config.yaml
d_expert: 64
balance_bias: false
lr_router: 0.000863
batch_tokens: [16384, 32768]
steps: 9856
Below are experts of layer 4 (counted from 0) of a mixture-of-experts language model. Rows are named router (the router's row for the expert), down (a neuron's output weights, with its number) and show model dimensions 0-127. Each number is 50 + 12 x the weight over its row's rms, rounded and kept within 0 to 99.
Before each expert's rows: "comes before" lists some tokens at least twice as common just after its tokens as in all text. This comes from a sample of Wikipedia text that the model never trained on. Tokens count by the router's weight.

# expert 1
comes before: ",", ".", "9", "–", ")", " to"
router:61 51 34 49 28 70 60 42 42 49 50 55 35 67 56 52 51 54 55 28 55 43 55 40 65 37 46 56 34 55 63 46 81 34 55 51 47 38 44 23 50 48 57 49 38 42 61 68 54 49 64 58 57 44 61 49 33 68 51 63 52 51 60 69 55 48 33 60 55 56 51 65 64 64 37 53 80 49 45 55 35 53 28 48 53 45 35 53 77 59 43 29 65 44 56 45 47 35 60 56 22 57 50 30 56 61 59 57 45 43 46 68 62 62 46 53 68 27 67 54 41 55 35 32 41 61 43 25
down0:30 71 57 48 49 67 41 68 53 56 64 44 44 50 52 67 71 85 56 60 48 29 23 57 46 47 53 44 33 48 69 65 63 69 51 57 57 51 43 60 44 54 66 55 27 52 56 50 49 50 56 32 74 45 52 35 53 60 57 47 47 50 62 43 42 52 68 43 79 32 30 58 33 46 41 42 41 23 50 35 62 66 63 46 49 58 44 47 44 46 44 54 67 20 65 34 52 48 74 38 65 52 61 39 52 38 44 68 52 45 46 42 54 54 47 56 52 50 46 46 39 41 61 59 38 38 33 38
down1:39 39 65 41 56 27 54 32 50 41 60 55 55 55 50 38 68 53 55 55 54 64 45 44 30 35 39 55 67 53 48 36 58 47 52 31 49 64 73 29 80 54 52 61 29 61 74 48 21 66 44 63 35 38 56 36 51 53 29 64 42 37 59 70 42 66 39 48 47 70 53 54 52 54 65 50 40 54 67 37 42 35 40 46 41 63 41 52 63 27 55 57 37 69 80 55 68 43 63 26 51 42 43 40 41 47 49 59 57 50 49 40 58 35 48 46 55 46 63 55 38 45 46 68 56 43 39 49
down2:36 61 65 51 63 46 16 54 50 55 67 28 44 38 38 46 70 52 57 55 53 61 42 71 44 62 39 62 48 68 57 70 45 42 53 52 56 40 33 71 42 62 50 75 49 55 40 61 58 48 59 33 48 51 46 41 38 49 36 46 49 43 55 41 73 45 63 61 68 46 38 43 61 33 38 44 49 52 57 49 66 49 56 15 68 54 57 37 32 46 46 61 53 57 54 57 55 50 54 48 51 53 68 54 31 33 34 50 43 45 50 43 57 63 59 50 47 75 66 69 38 66 72 42 35 29 39 26
down3:46 63 44 62 49 51 51 41 71 55 31 27 71 52 33 50 69 42 58 42 35 45 56 47 50 68 43 68 49 47 56 49 32 60 44 52 60 57 32 66 67 40 40 53 54 69 51 50 45 53 48 65 50 39 42 43 53 57 31 78 53 70 49 58 61 40 46 45 58 67 47 68 61 53 65 55 24 48 41 65 45 48 34 65 53 44 63 57 46 38 52 61 60 55 52 52 46 59 40 42 49 59 62 20 71 51 35 17 59 43 56 46 42 70 41 41 68 24 60 56 48 76 36 43 65 58 36 49
down4:52 66 62 32 85 54 50 66 69 59 60 79 47 68 35 48 46 49 42 45 29 71 45 45 45 65 39 51 56 48 53 54 28 49 34 49 48 54 56 49 48 43 60 73 47 48 69 32 46 32 58 48 62 46 37 66 64 68 61 55 66 47 50 42 60 33 75 43 32 63 47 47 58 46 51 41 66 50 55 63 53 47 54 31 27 57 53 40 42 62 52 70 59 56 39 52 68 61 53 49 58 59 52 56 63 47 48 42 63 45 68 33 51 42 58 18 46 69 40 51 34 35 50 37 72 39 49 57

# expert 51
comes before: "|", " ft", "0", "5", "6", "3"
router:54 52 55 41 38 61 69 30 46 75 67 42 37 62 68 74 70 61 64 57 53 45 51 44 60 43 55 61 58 57 43 52 66 39 32 55 36 37 51 26 58 32 57 38 55 51 37 62 35 60 39 62 66 52 62 31 54 64 47 49 38 47 49 69 49 37 46 69 65 50 68 81 62 74 44 81 57 68 53 63 45 56 45 48 58 25 66 52 59 72 39 43 54 51 43 70 41 61 65 53 43 59 58 47 58 49 59 54 46 44 62 46 68 57 51 44 51 46 55 58 40 58 41 56 59 44 69 42
down0:57 30 38 36 55 47 33 27 65 46 49 50 62 49 50 42 61 57 46 29 41 46 63 65 46 48 56 59 27 41 21 61 54 51 39 48 41 36 51 55 49 76 63 53 60 34 40 53 53 67 44 35 35 31 65 65 49 38 41 60 53 39 36 37 50 26 59 59 37 50 31 30 45 59 40 70 61 29 66 49 60 68 54 50 41 34 32 58 48 49 27 53 31 50 43 70 40 37 36 53 43 36 41 51 81 41 34 43 44 36 49 44 46 73 58 69 40 56 49 51 63 48 61 57 48 51 49 53
down1:38 30 55 41 41 52 65 38 67 50 66 67 56 47 31 50 55 55 64 48 46 55 48 34 49 66 62 49 58 53 50 71 46 28 50 23 36 58 60 51 16 45 39 62 48 55 48 54 58 57 55 64 61 39 71 59 52 37 46 53 42 56 24 66 70 57 47 37 49 37 41 55 79 52 67 65 44 40 69 63 25 57 50 59 51 50 51 42 57 47 55 37 31 54 25 61 53 35 33 54 56 52 58 57 42 53 27 53 46 56 53 58 65 44 79 63 63 60 50 33 38 45 52 36 52 57 49 32
down2:48 75 56 61 57 51 44 70 35 46 54 40 47 41 28 37 44 25 54 43 65 59 36 50 71 64 61 31 26 58 43 53 51 74 51 60 25 38 46 61 36 30 43 49 50 55 54 35 42 54 46 37 49 61 45 33 60 25 27 45 51 55 56 64 40 83 72 60 58 51 39 38 60 36 60 50 42 43 47 49 36 46 63 34 50 42 49 48 39 52 52 54 31 46 47 54 43 65 61 40 53 54 52 58 46 29 78 54 59 44 59 39 49 42 43 58 51 68 48 31 57 46 74 58 43 71 39 41
down3:40 57 65 62 39 66 42 50 60 64 48 61 49 28 71 32 71 36 67 59 50 56 41 52 44 47 38 46 41 65 56 39 31 51 69 28 42 37 37 42 64 58 29 45 30 51 62 41 46 47 42 39 68 54 65 53 45 40 26 64 55 54 59 59 49 60 41 31 60 48 52 74 45 75 52 64 61 35 36 48 45 58 52 45 54 66 30 66 27 28 50 54 45 57 42 71 71 47 59 53 52 84 47 31 43 61 64 41 41 40 46 50 54 46 56 58 66 47 44 44 41 50 67 62 58 40 53 44
down4:50 61 67 44 64 53 57 44 31 48 47 50 66 36 74 54 30 47 29 37 58 68 34 23 44 45 43 47 39 63 47 57 49 49 50 51 51 83 65 53 37 37 38 43 54 50 45 40 30 60 58 53 52 39 31 37 48 31 55 67 57 35 65 25 40 38 36 38 45 53 51 69 49 66 68 38 57 54 36 43 20 70 56 41 19 56 47 45 45 23 51 64 44 54 44 63 43 56 48 56 38 43 59 55 52 56 60 51 48 49 48 65 51 43 52 51 36 41 57 54 55 20 51 43 61 40 65 43

# expert 29
comes before: " the", " a", " his", " their", " her", " an"
router:59 25 35 35 54 69 56 38 50 57 47 51 47 68 58 71 58 66 58 38 54 58 68 43 54 40 55 35 55 42 44 65 50 41 27 45 74 31 46 38 63 41 56 46 50 52 44 64 29 60 42 73 75 77 62 33 44 68 48 70 21 29 48 58 47 38 37 67 75 45 46 45 52 60 35 49 66 63 56 55 63 42 47 35 42 61 55 48 71 52 68 47 49 44 59 56 31 51 63 65 51 46 51 49 71 55 53 65 52 60 51 53 64 62 31 38 55 56 54 66 44 50 44 41 36 55 44 49
down0:43 57 71 61 35 73 53 47 42 44 57 35 44 30 47 44 32 41 47 51 61 36 53 62 39 42 55 51 46 62 54 33 44 58 30 81 37 63 53 55 44 57 61 47 55 35 46 42 72 44 54 56 25 29 48 42 41 51 66 63 62 65 63 49 50 74 59 30 29 32 51 37 36 40 31 56 31 65 38 57 57 41 55 58 72 49 57 47 45 29 46 46 71 58 60 49 32 65 64 41 61 58 38 46 51 45 54 46 45 55 62 62 44 47 52 70 61 86 34 47 60 48 41 49 60 56 49 59
down1:61 46 41 42 41 35 51 66 31 38 46 38 36 53 46 52 49 50 38 42 54 47 59 48 51 41 54 49 28 38 64 55 60 58 48 42 57 62 47 55 47 52 47 46 46 45 43 62 65 61 23 50 47 51 72 47 35 41 49 54 48 59 42 50 64 63 34 34 47 35 38 37 64 38 46 28 56 45 61 34 48 55 58 32 61 54 27 51 62 39 48 37 36 54 62 75 69 46 63 55 60 22 33 46 55 17 49 71 33 61 48 69 45 53 43 52 37 77 50 46 74 48 69 55 39 17 39 49
down2:62 41 38 32 37 60 71 76 50 55 38 55 50 30 52 60 60 50 46 55 59 37 39 43 35 59 30 48 50 42 49 42 54 42 39 51 54 44 57 33 51 42 66 30 67 76 68 37 37 39 69 59 57 51 55 54 44 50 33 39 64 58 53 66 54 09 41 54 44 50 46 55 50 50 45 53 62 55 75 29 52 58 49 68 35 33 64 48 44 46 70 28 49 52 56 50 54 26 42 45 44 39 58 48 68 54 25 38 33 44 58 57 47 52 52 49 53 44 44 67 48 27 38 34 54 51 27 65
down3:55 52 56 34 59 61 73 56 42 68 43 51 76 32 36 39 23 49 51 59 48 67 52 46 66 47 31 52 64 46 38 49 62 40 70 31 01 75 58 46 40 48 40 47 50 56 61 59 49 44 63 45 46 50 50 51 34 70 55 33 57 55 66 53 64 44 56 54 63 50 38 49 39 59 44 42 58 56 22 55 58 47 68 46 48 51 45 51 55 52 44 45 75 65 69 49 62 43 37 60 47 51 49 60 49 33 51 44 59 48 67 69 64 38 59 43 68 40 62 42 61 57 45 44 52 35 64 32
down4:42 52 57 26 65 53 52 60 34 30 40 46 38 38 37 36 41 53 48 61 82 23 53 40 55 27 61 58 56 37 55 50 40 61 53 43 47 38 32 22 55 50 39 44 56 42 53 52 42 58 63 51 62 47 59 63 36 60 71 40 61 45 69 49 56 46 48 60 46 59 65 56 40 40 38 41 64 56 52 53 71 69 82 28 69 45 44 42 45 24 51 39 41 52 60 40 37 51 53 61 35 70 73 56 41 50 51 57 44 47 48 36 37 53 44 52 49 38 67 37 34 49 29 38 60 55 62 36

# expert 25
comes before: "1", "2", "3", "4", "5", "6"
router:65 49 41 33 37 50 64 48 46 59 77 55 31 51 61 76 60 53 59 52 66 55 66 49 61 40 65 49 46 49 41 58 47 32 42 60 63 55 51 42 65 65 50 48 66 56 38 69 30 68 54 64 50 55 68 28 50 65 58 56 35 46 53 58 48 49 50 64 53 65 70 49 59 49 09 53 53 49 61 73 75 49 44 33 50 41 62 44 54 61 70 44 73 31 48 62 42 59 54 53 43 46 38 44 48 47 51 63 42 57 57 54 51 68 38 43 50 29 43 69 40 69 36 37 31 52 53 32
down0:39 62 39 60 40 42 34 62 63 47 58 61 45 44 56 53 61 60 31 53 39 33 55 74 49 38 56 55 60 45 60 41 57 47 54 48 41 54 77 40 53 78 54 81 53 55 74 50 49 53 59 45 54 34 61 51 28 65 37 75 48 62 57 26 60 51 59 45 55 38 49 52 27 44 54 46 32 48 41 58 43 46 33 41 71 47 50 37 72 59 56 54 66 61 42 45 39 41 42 52 56 38 60 58 46 54 61 83 41 64 66 51 50 56 82 56 38 53 56 45 24 66 58 44 59 36 46 45
down1:29 53 34 57 36 33 51 45 64 71 49 46 48 64 64 46 52 33 72 31 53 59 55 63 24 50 47 55 46 33 52 49 54 48 66 45 50 47 57 65 47 61 50 51 33 71 67 60 69 35 45 65 50 39 59 46 61 40 40 59 28 26 22 46 58 31 39 54 51 68 38 55 47 63 80 45 70 62 59 37 61 56 31 26 37 43 55 65 62 68 56 65 46 80 55 45 46 52 53 40 50 50 51 41 56 51 58 50 64 40 63 51 61 49 37 36 35 50 62 45 39 43 41 63 60 45 37 49
down2:63 44 39 47 47 36 46 52 37 59 41 48 46 53 40 66 50 49 44 64 40 56 50 51 50 51 56 51 65 38 45 49 45 63 67 56 58 53 60 80 49 73 56 52 57 49 45 41 33 30 49 60 02 41 42 53 43 59 49 63 40 67 72 48 47 47 58 48 42 74 26 53 56 33 56 57 03 40 56 55 53 57 67 40 46 68 33 37 50 63 56 60 56 58 43 47 51 44 27 48 60 43 34 62 50 41 46 52 51 59 55 47 45 44 60 48 46 41 38 70 43 66 74 65 38 42 44 65
down3:54 57 76 50 60 36 40 68 31 45 36 52 37 52 72 29 37 24 36 66 63 48 45 43 42 53 44 72 36 68 57 49 28 50 59 70 69 56 51 73 55 51 60 37 40 47 30 56 47 46 50 51 42 43 52 55 61 45 63 65 45 66 52 65 61 55 36 40 52 50 25 47 42 48 49 57 08 57 62 72 35 46 52 65 36 57 44 45 49 47 34 56 54 46 53 48 32 62 61 40 51 62 45 40 48 57 60 56 45 51 45 48 30 51 34 25 40 52 47 33 40 61 56 58 70 54 51 40
down4:51 65 54 44 25 54 55 56 50 47 40 46 54 35 48 68 49 36 42 44 45 39 49 51 52 29 40 41 30 43 71 34 50 62 48 58 54 57 59 54 56 41 45 46 54 40 54 46 50 34 54 52 76 67 41 41 51 46 73 69 41 51 73 32 74 71 55 56 77 32 53 39 38 52 30 67 58 34 39 36 36 73 64 43 55 55 59 59 62 53 25 63 58 58 67 48 56 49 43 48 61 35 52 52 54 37 57 44 49 53 46 44 22 36 67 45 66 62 63 70 25 59 59 41 57 64 60 47

# expert 56
comes before: " the", " a", " his", " an", " its", "her"
router:48 36 45 53 54 70 46 43 57 67 56 52 21 56 68 65 70 60 72 40 66 57 69 54 54 39 57 56 37 42 41 68 62 31 44 70 74 29 39 45 61 42 47 56 56 33 34 65 55 58 45 68 55 69 51 54 56 62 63 43 33 55 61 58 57 42 45 62 55 64 38 50 48 47 27 54 53 73 47 56 52 49 51 39 33 37 56 52 64 62 85 62 55 49 60 52 47 63 76 67 58 46 45 51 80 62 52 61 26 49 38 54 57 63 39 60 54 47 49 48 47 57 38 51 56 56 38 43
down0:42 55 50 53 37 42 43 55 68 44 57 43 57 52 60 57 42 71 64 42 70 33 41 30 55 59 49 39 32 53 48 47 46 61 46 22 59 69 54 27 52 50 43 50 45 53 47 50 53 45 56 43 44 48 32 44 44 34 76 73 48 72 65 59 53 47 57 59 21 42 61 38 39 42 83 45 54 54 54 45 37 71 60 46 43 42 46 64 27 42 68 42 64 64 55 25 62 42 56 20 41 62 50 64 52 67 44 40 61 64 57 72 46 41 60 51 54 38 34 51 44 58 59 70 48 63 41 47
down1:28 48 58 63 52 43 64 48 90 76 61 54 51 49 55 49 54 52 61 42 54 49 50 62 34 40 62 36 41 41 39 57 37 37 55 63 56 40 44 49 46 34 45 63 43 42 41 50 51 45 39 51 45 50 45 56 51 32 33 73 29 66 48 55 49 60 64 42 38 52 51 65 54 40 54 54 44 55 39 64 26 68 43 57 25 19 43 48 61 64 64 60 38 71 44 45 43 56 30 35 54 56 28 46 63 66 35 31 76 45 67 61 49 34 43 34 52 71 48 45 52 44 53 60 61 63 49 38
down2:47 56 71 36 40 47 38 34 37 46 60 64 45 69 25 57 43 58 38 52 54 40 43 48 77 41 38 41 43 54 63 47 44 36 38 42 46 45 62 52 63 45 48 44 57 49 68 39 53 51 51 43 46 40 64 75 60 44 32 55 48 48 58 46 54 40 53 60 50 41 58 34 44 36 48 51 58 59 50 55 58 58 31 54 61 61 61 62 51 44 24 63 45 68 41 52 52 46 38 47 60 40 56 48 70 51 47 38 61 58 37 43 40 52 44 44 52 99 39 31 43 39 42 57 27 44 56 58
down3:53 56 58 59 33 46 56 41 44 49 67 40 71 29 21 58 39 35 65 69 73 41 44 30 63 63 39 61 63 37 44 51 52 53 46 44 36 50 52 57 40 43 62 55 52 55 49 48 33 38 67 44 82 50 58 56 49 43 30 37 49 48 51 52 42 51 71 60 45 76 53 39 51 36 44 35 58 30 72 54 72 61 63 29 58 43 51 47 43 49 56 35 59 52 62 40 51 31 33 67 39 52 72 44 52 26 60 63 44 31 38 40 38 54 56 59 58 69 63 42 54 33 40 39 53 54 45 42
down4:60 41 34 47 50 51 52 60 45 38 46 34 60 54 38 44 43 45 36 59 36 35 54 28 61 46 50 48 69 44 58 47 68 66 36 60 20 37 58 68 51 41 43 65 47 32 45 47 68 46 73 33 30 70 48 60 41 58 55 46 48 48 58 60 57 73 40 28 45 51 35 51 41 44 46 52 71 62 30 53 80 36 53 59 83 48 39 58 26 23 46 33 42 45 51 57 51 58 42 50 41 46 71 52 25 48 62 44 66 45 47 54 36 57 56 49 56 46 37 50 39 45 57 55 53 27 52 54

# expert 21
comes before: " the", " a", " his", " her", " that", " him"
router:53 47 46 43 61 56 50 50 44 51 54 55 24 63 77 63 57 48 58 34 63 44 59 43 59 47 56 39 60 51 47 70 58 38 33 48 50 33 54 46 71 44 59 74 47 42 34 58 31 57 46 62 55 59 57 32 54 84 59 74 37 41 51 64 49 42 42 64 75 57 49 64 68 51 48 47 66 71 45 66 64 55 38 24 55 47 47 67 60 46 78 43 55 38 51 54 33 45 62 74 57 43 47 48 61 57 71 72 50 52 39 62 76 50 43 56 45 44 47 64 51 55 33 40 37 57 46 48
down0:56 56 55 53 62 40 48 64 80 61 48 32 48 43 31 29 56 44 51 42 63 34 38 62 53 50 50 60 31 73 68 50 80 30 71 45 46 48 36 61 53 57 36 35 52 32 67 62 61 49 43 48 63 43 46 47 64 53 55 38 48 38 58 39 48 74 53 62 69 58 54 41 60 45 41 58 64 67 57 42 62 60 46 23 39 52 69 62 53 47 48 58 49 48 38 62 47 52 41 53 59 35 46 52 56 40 42 51 52 63 51 27 55 47 51 56 58 97 62 29 56 45 53 62 67 47 53 40
down1:56 52 72 60 51 43 37 42 81 57 54 72 35 60 51 12 78 55 63 41 42 69 50 66 35 67 49 58 52 50 47 37 66 47 42 54 52 51 58 44 53 61 39 36 54 43 35 46 41 43 36 54 51 53 45 35 64 59 17 54 66 46 56 68 71 32 61 51 59 57 39 73 55 60 40 76 68 43 54 47 51 54 59 66 43 63 52 58 63 68 39 53 46 66 61 45 55 55 60 48 66 61 36 50 46 61 34 43 70 57 53 66 64 51 55 39 36 60 39 61 45 35 55 55 46 42 55 61
down2:43 49 63 59 68 57 36 38 57 39 64 49 50 53 38 91 40 46 30 56 61 29 47 33 69 41 45 50 39 42 58 48 54 58 47 34 38 52 46 44 70 57 50 40 39 55 71 51 58 33 42 69 41 47 29 68 73 65 41 45 67 57 50 52 45 47 48 66 47 66 33 28 64 44 49 39 51 57 45 40 72 42 39 63 46 35 62 60 36 49 62 56 60 62 49 40 53 37 68 50 44 50 48 62 56 51 38 54 54 61 69 38 41 52 54 23 45 74 59 53 60 43 36 76 40 61 68 52
down3:53 64 53 56 50 54 22 45 71 58 60 36 41 47 49 59 49 41 54 60 62 56 48 55 36 62 38 36 52 68 52 51 43 37 45 55 40 36 72 35 32 29 46 50 51 45 71 49 51 44 56 47 37 22 51 70 68 44 57 39 64 53 28 50 54 56 46 41 71 51 61 36 29 58 50 41 37 47 57 41 41 42 53 49 79 65 68 49 69 46 57 58 61 44 41 48 53 73 47 55 51 46 69 20 65 63 63 41 68 39 51 69 59 56 50 63 24 67 58 34 48 33 50 66 60 49 56 33
down4:48 51 51 58 59 38 60 64 35 32 46 54 42 48 60 51 65 50 43 45 60 56 66 65 53 22 43 43 24 58 54 47 52 34 44 61 34 46 66 65 34 67 69 41 61 38 48 54 79 68 70 47 69 44 47 47 60 46 40 29 44 60 49 27 69 66 76 47 64 54 65 44 48 35 59 51 51 41 65 62 49 29 73 48 50 45 40 44 61 60 24 60 58 44 39 36 54 49 53 40 56 47 35 30 51 42 51 45 38 44 55 65 38 52 72 76 46 51 37 37 55 51 56 45 72 42 48 41

# expert 24
comes before: "9", "8", "7", "0", "6", " century"
router:40 49 45 36 38 66 65 57 34 66 56 42 30 45 57 72 40 62 54 34 59 58 61 41 68 45 37 40 51 31 36 53 68 33 35 55 58 46 45 29 44 32 68 22 59 46 46 54 40 58 61 74 52 58 64 37 44 56 63 65 44 38 60 66 38 45 52 67 45 42 67 54 65 54 51 62 56 59 50 64 56 37 44 46 28 25 51 40 69 60 56 39 49 23 64 63 47 53 59 57 43 40 24 42 64 48 49 70 58 42 49 64 38 62 45 49 69 42 65 43 50 64 48 48 35 64 61 45
down0:38 59 32 55 41 53 33 43 38 47 64 42 69 33 67 53 41 43 57 50 62 53 18 41 49 49 55 43 65 36 45 62 54 54 68 61 59 42 36 29 36 54 65 56 64 71 26 48 55 39 75 68 40 41 51 44 65 26 60 52 51 38 50 49 47 60 32 46 58 55 49 47 27 67 72 39 33 57 52 53 33 53 61 54 30 26 45 66 54 46 60 53 62 47 49 34 59 52 58 46 49 32 72 33 40 53 42 47 31 39 63 50 57 65 60 54 58 53 36 52 55 32 63 28 53 51 52 65
down1:41 57 45 47 30 28 34 64 45 55 35 47 36 62 36 39 57 43 62 54 48 57 41 23 43 44 32 57 24 55 58 40 46 69 54 52 50 53 64 41 60 55 63 42 41 28 73 37 47 52 39 24 51 58 58 63 45 67 50 50 50 55 49 56 39 55 34 48 61 60 46 37 49 51 32 50 65 42 63 37 33 70 71 48 51 58 47 45 35 38 34 48 56 57 31 59 11 51 39 36 60 64 32 33 44 53 61 68 39 68 61 41 32 39 42 49 65 66 58 33 48 38 39 51 45 51 43 58
down2:53 38 29 36 67 46 51 47 51 43 59 55 81 38 56 36 53 45 45 47 60 50 45 28 64 22 61 68 60 28 58 52 40 50 36 56 44 69 56 48 54 47 54 48 47 66 67 56 42 50 54 34 57 50 64 52 61 56 59 44 27 61 40 44 34 64 39 42 57 55 47 37 36 40 63 43 61 68 48 20 51 31 45 55 45 69 38 33 43 36 75 50 69 45 55 49 60 78 35 43 47 35 61 71 38 50 45 51 42 51 63 40 50 59 42 43 37 23 28 50 55 54 73 52 54 46 54 59
down3:62 48 33 59 79 45 42 55 53 67 37 49 47 56 25 49 64 55 44 53 52 24 63 69 49 71 51 25 54 49 47 33 63 52 71 45 55 85 45 54 43 37 37 39 70 52 49 42 47 31 43 58 33 45 50 43 65 40 51 52 46 42 40 55 36 19 65 59 48 54 31 43 39 40 51 55 37 21 51 56 19 55 39 55 55 55 50 57 53 51 33 33 48 50 58 38 51 38 56 51 33 40 44 33 68 30 49 63 45 44 45 44 60 53 69 59 60 52 46 59 56 64 36 41 50 64 51 64
down4:53 66 56 51 33 52 42 65 46 31 56 49 23 58 55 57 39 66 36 31 34 27 47 49 66 34 56 53 45 66 58 53 40 73 51 46 71 72 58 31 78 47 54 53 57 47 68 38 53 43 61 36 53 44 52 46 57 63 67 57 67 59 44 61 65 46 59 51 52 43 38 51 39 59 46 39 37 44 58 70 57 44 60 55 67 69 49 39 43 42 30 36 55 48 53 29 52 48 51 66 48 50 55 59 43 50 67 57 65 57 35 45 57 52 82 67 60 57 33 45 41 29 34 67 36 32 31 52

# expert 89
comes before: "1", "2", "3", " the", "4", "6"
router:64 53 41 37 44 43 59 44 44 67 61 44 41 59 63 49 62 57 65 43 53 56 54 53 70 29 47 56 59 49 41 54 76 39 43 56 53 36 50 42 61 31 46 48 56 44 36 54 32 56 47 80 51 49 64 27 55 65 56 76 44 36 49 65 49 46 55 49 45 39 75 58 65 88 14 56 52 58 35 55 44 51 33 52 38 48 54 64 60 81 59 32 54 33 57 56 45 55 55 67 59 54 48 51 62 45 63 55 46 59 68 55 56 56 32 30 50 40 47 53 36 60 27 53 34 51 51 51
down0:42 49 52 48 55 52 24 55 64 63 66 41 44 58 56 48 46 53 28 48 64 45 40 46 53 49 29 49 56 40 51 45 35 79 45 50 56 43 50 56 50 58 41 46 58 50 48 41 67 54 68 48 33 40 34 50 43 41 36 64 37 35 52 54 40 45 41 57 44 53 21 64 52 58 53 46 72 46 51 62 58 68 42 59 51 32 57 45 36 53 55 55 41 95 65 51 52 45 53 47 57 59 50 58 71 39 65 36 39 64 53 38 70 47 68 38 56 71 33 68 64 66 38 65 58 61 76 26
down1:58 67 38 36 74 53 61 58 42 41 61 41 46 37 49 63 42 46 45 67 67 49 67 40 57 46 47 66 55 61 65 69 49 52 45 48 36 47 57 56 37 39 63 81 40 44 48 52 56 61 29 45 29 52 31 39 40 57 65 29 37 47 23 36 62 61 60 36 56 65 54 38 55 25 43 48 22 60 51 26 54 33 58 45 44 53 42 62 46 34 51 51 67 54 56 52 75 56 53 44 44 60 61 44 41 47 56 42 29 38 34 63 62 58 31 56 64 46 59 36 50 59 55 39 68 43 47 72
down2:39 59 49 69 66 36 46 18 68 47 51 35 51 48 55 45 61 45 65 52 58 51 71 45 46 51 43 49 52 55 42 67 32 49 46 71 26 45 18 28 40 70 34 55 37 50 58 51 40 58 36 24 70 48 39 40 59 55 56 37 43 68 43 33 53 40 64 70 52 65 56 50 49 55 44 49 65 48 65 42 40 74 51 55 37 48 52 78 62 56 80 42 65 42 59 46 53 39 33 47 51 48 61 58 60 39 66 60 57 42 46 42 55 44 59 48 58 62 42 41 36 49 64 45 75 49 51 37
down3:52 51 48 63 50 50 34 47 66 64 49 43 60 52 26 80 43 31 49 48 68 69 48 40 43 26 51 50 62 68 46 47 47 53 47 39 38 65 56 45 23 30 76 69 53 25 48 60 59 51 43 44 46 48 37 43 43 53 48 54 43 61 33 34 45 47 74 54 59 51 58 44 68 36 38 58 33 44 60 36 50 33 41 56 59 45 47 55 28 64 38 49 70 33 34 60 53 45 56 54 21 43 35 64 47 44 55 57 43 53 30 49 59 53 53 54 63 43 44 46 42 61 61 49 54 20 45 78
down4:43 60 35 63 37 56 42 53 66 46 59 39 44 35 41 44 34 57 34 43 45 64 40 34 59 37 68 31 57 42 52 44 45 48 43 49 53 65 55 53 40 26 26 46 81 32 42 53 67 67 39 64 58 65 56 37 43 46 43 53 59 59 45 54 46 41 61 26 58 36 48 28 56 70 55 48 49 35 64 52 31 60 56 61 43 27 33 27 44 60 55 45 68 59 56 46 72 28 34 62 38 44 50 33 51 55 40 52 41 31 66 36 47 61 38 61 38 27 39 54 53 46 60 57 38 48 31 61

# expert 97
comes before: "9", "0", "8", "1", "7", "6"
router:63 39 41 36 42 83 67 32 44 47 57 59 33 50 65 73 61 49 64 56 55 45 61 38 63 47 50 35 48 58 30 54 58 44 37 58 56 39 45 31 52 43 60 40 48 46 53 61 30 66 75 73 66 57 56 30 50 45 75 68 51 45 52 55 22 44 25 63 66 40 77 44 46 58 47 60 58 58 51 54 61 54 54 40 35 30 50 37 61 59 80 32 66 34 66 58 42 40 57 63 50 53 29 40 57 52 52 59 39 53 53 45 54 52 35 44 46 38 52 56 44 49 51 54 42 50 39 40
down0:44 49 72 64 43 48 61 60 50 33 40 31 47 68 34 59 29 51 44 48 43 37 32 47 46 37 64 35 43 59 31 44 27 65 39 65 55 36 87 57 34 37 55 61 46 40 32 49 49 62 64 70 36 39 52 53 50 45 28 50 57 67 39 70 52 51 62 42 58 48 51 25 48 48 61 51 43 46 51 38 84 53 53 72 54 54 53 53 51 42 38 59 44 53 49 27 39 58 54 64 56 58 51 44 46 36 48 52 46 40 55 50 47 56 70 55 30 41 53 37 50 57 50 48 68 47 16 33
down1:36 39 54 61 41 57 60 41 30 55 52 42 66 46 43 46 52 42 41 37 48 53 42 34 35 34 46 41 41 48 38 49 65 66 70 47 15 53 35 55 36 48 61 57 62 45 55 39 35 49 54 36 54 61 75 30 69 33 63 54 49 60 59 56 37 57 57 35 58 47 50 82 58 54 66 45 42 35 42 47 41 56 43 38 21 51 32 28 37 40 42 68 39 34 46 35 28 45 39 53 36 45 29 61 47 36 54 58 37 44 42 34 50 50 69 69 55 59 50 58 64 64 44 42 43 64 54 62
down2:28 42 53 72 40 45 40 42 69 46 54 62 54 44 18 44 46 51 35 49 72 52 68 52 47 36 45 51 47 42 66 44 53 51 50 48 62 75 38 41 33 36 55 52 51 48 44 49 58 55 50 33 42 34 85 50 37 21 26 72 47 60 49 68 49 58 49 62 45 48 60 59 58 61 46 69 46 35 66 64 50 39 45 47 72 70 40 43 48 60 32 59 63 55 45 48 65 80 42 26 54 56 43 67 45 58 39 49 54 42 46 43 46 48 46 64 52 44 58 31 45 43 39 40 33 39 50 69
down3:62 47 27 62 34 46 51 58 52 47 40 58 49 62 62 67 54 32 47 41 59 65 68 54 60 50 47 53 52 63 50 67 44 52 64 58 49 62 47 45 31 56 32 44 69 46 24 47 36 50 26 40 57 35 54 68 32 56 58 36 40 75 54 49 62 61 43 45 54 38 66 59 58 60 45 35 51 42 43 46 47 35 47 56 55 25 43 60 84 72 46 55 52 54 38 45 61 32 45 51 52 51 23 45 19 25 34 49 59 46 41 61 58 41 41 48 44 49 44 73 40 43 43 61 28 54 65 62
down4:55 50 63 73 65 46 70 75 55 61 49 44 59 47 43 46 46 26 57 60 57 62 50 53 58 58 66 53 48 51 58 35 41 45 39 61 41 36 44 52 19 51 44 50 66 27 50 46 44 45 58 31 48 51 26 50 42 41 50 33 52 51 35 30 43 53 51 39 46 66 67 38 45 31 60 42 30 73 40 38 36 49 66 37 27 51 30 32 43 32 73 39 69 46 44 58 45 68 58 43 47 52 61 49 52 40 45 61 50 13 54 48 67 36 45 56 52 56 47 50 44 71 71 36 49 48 58 51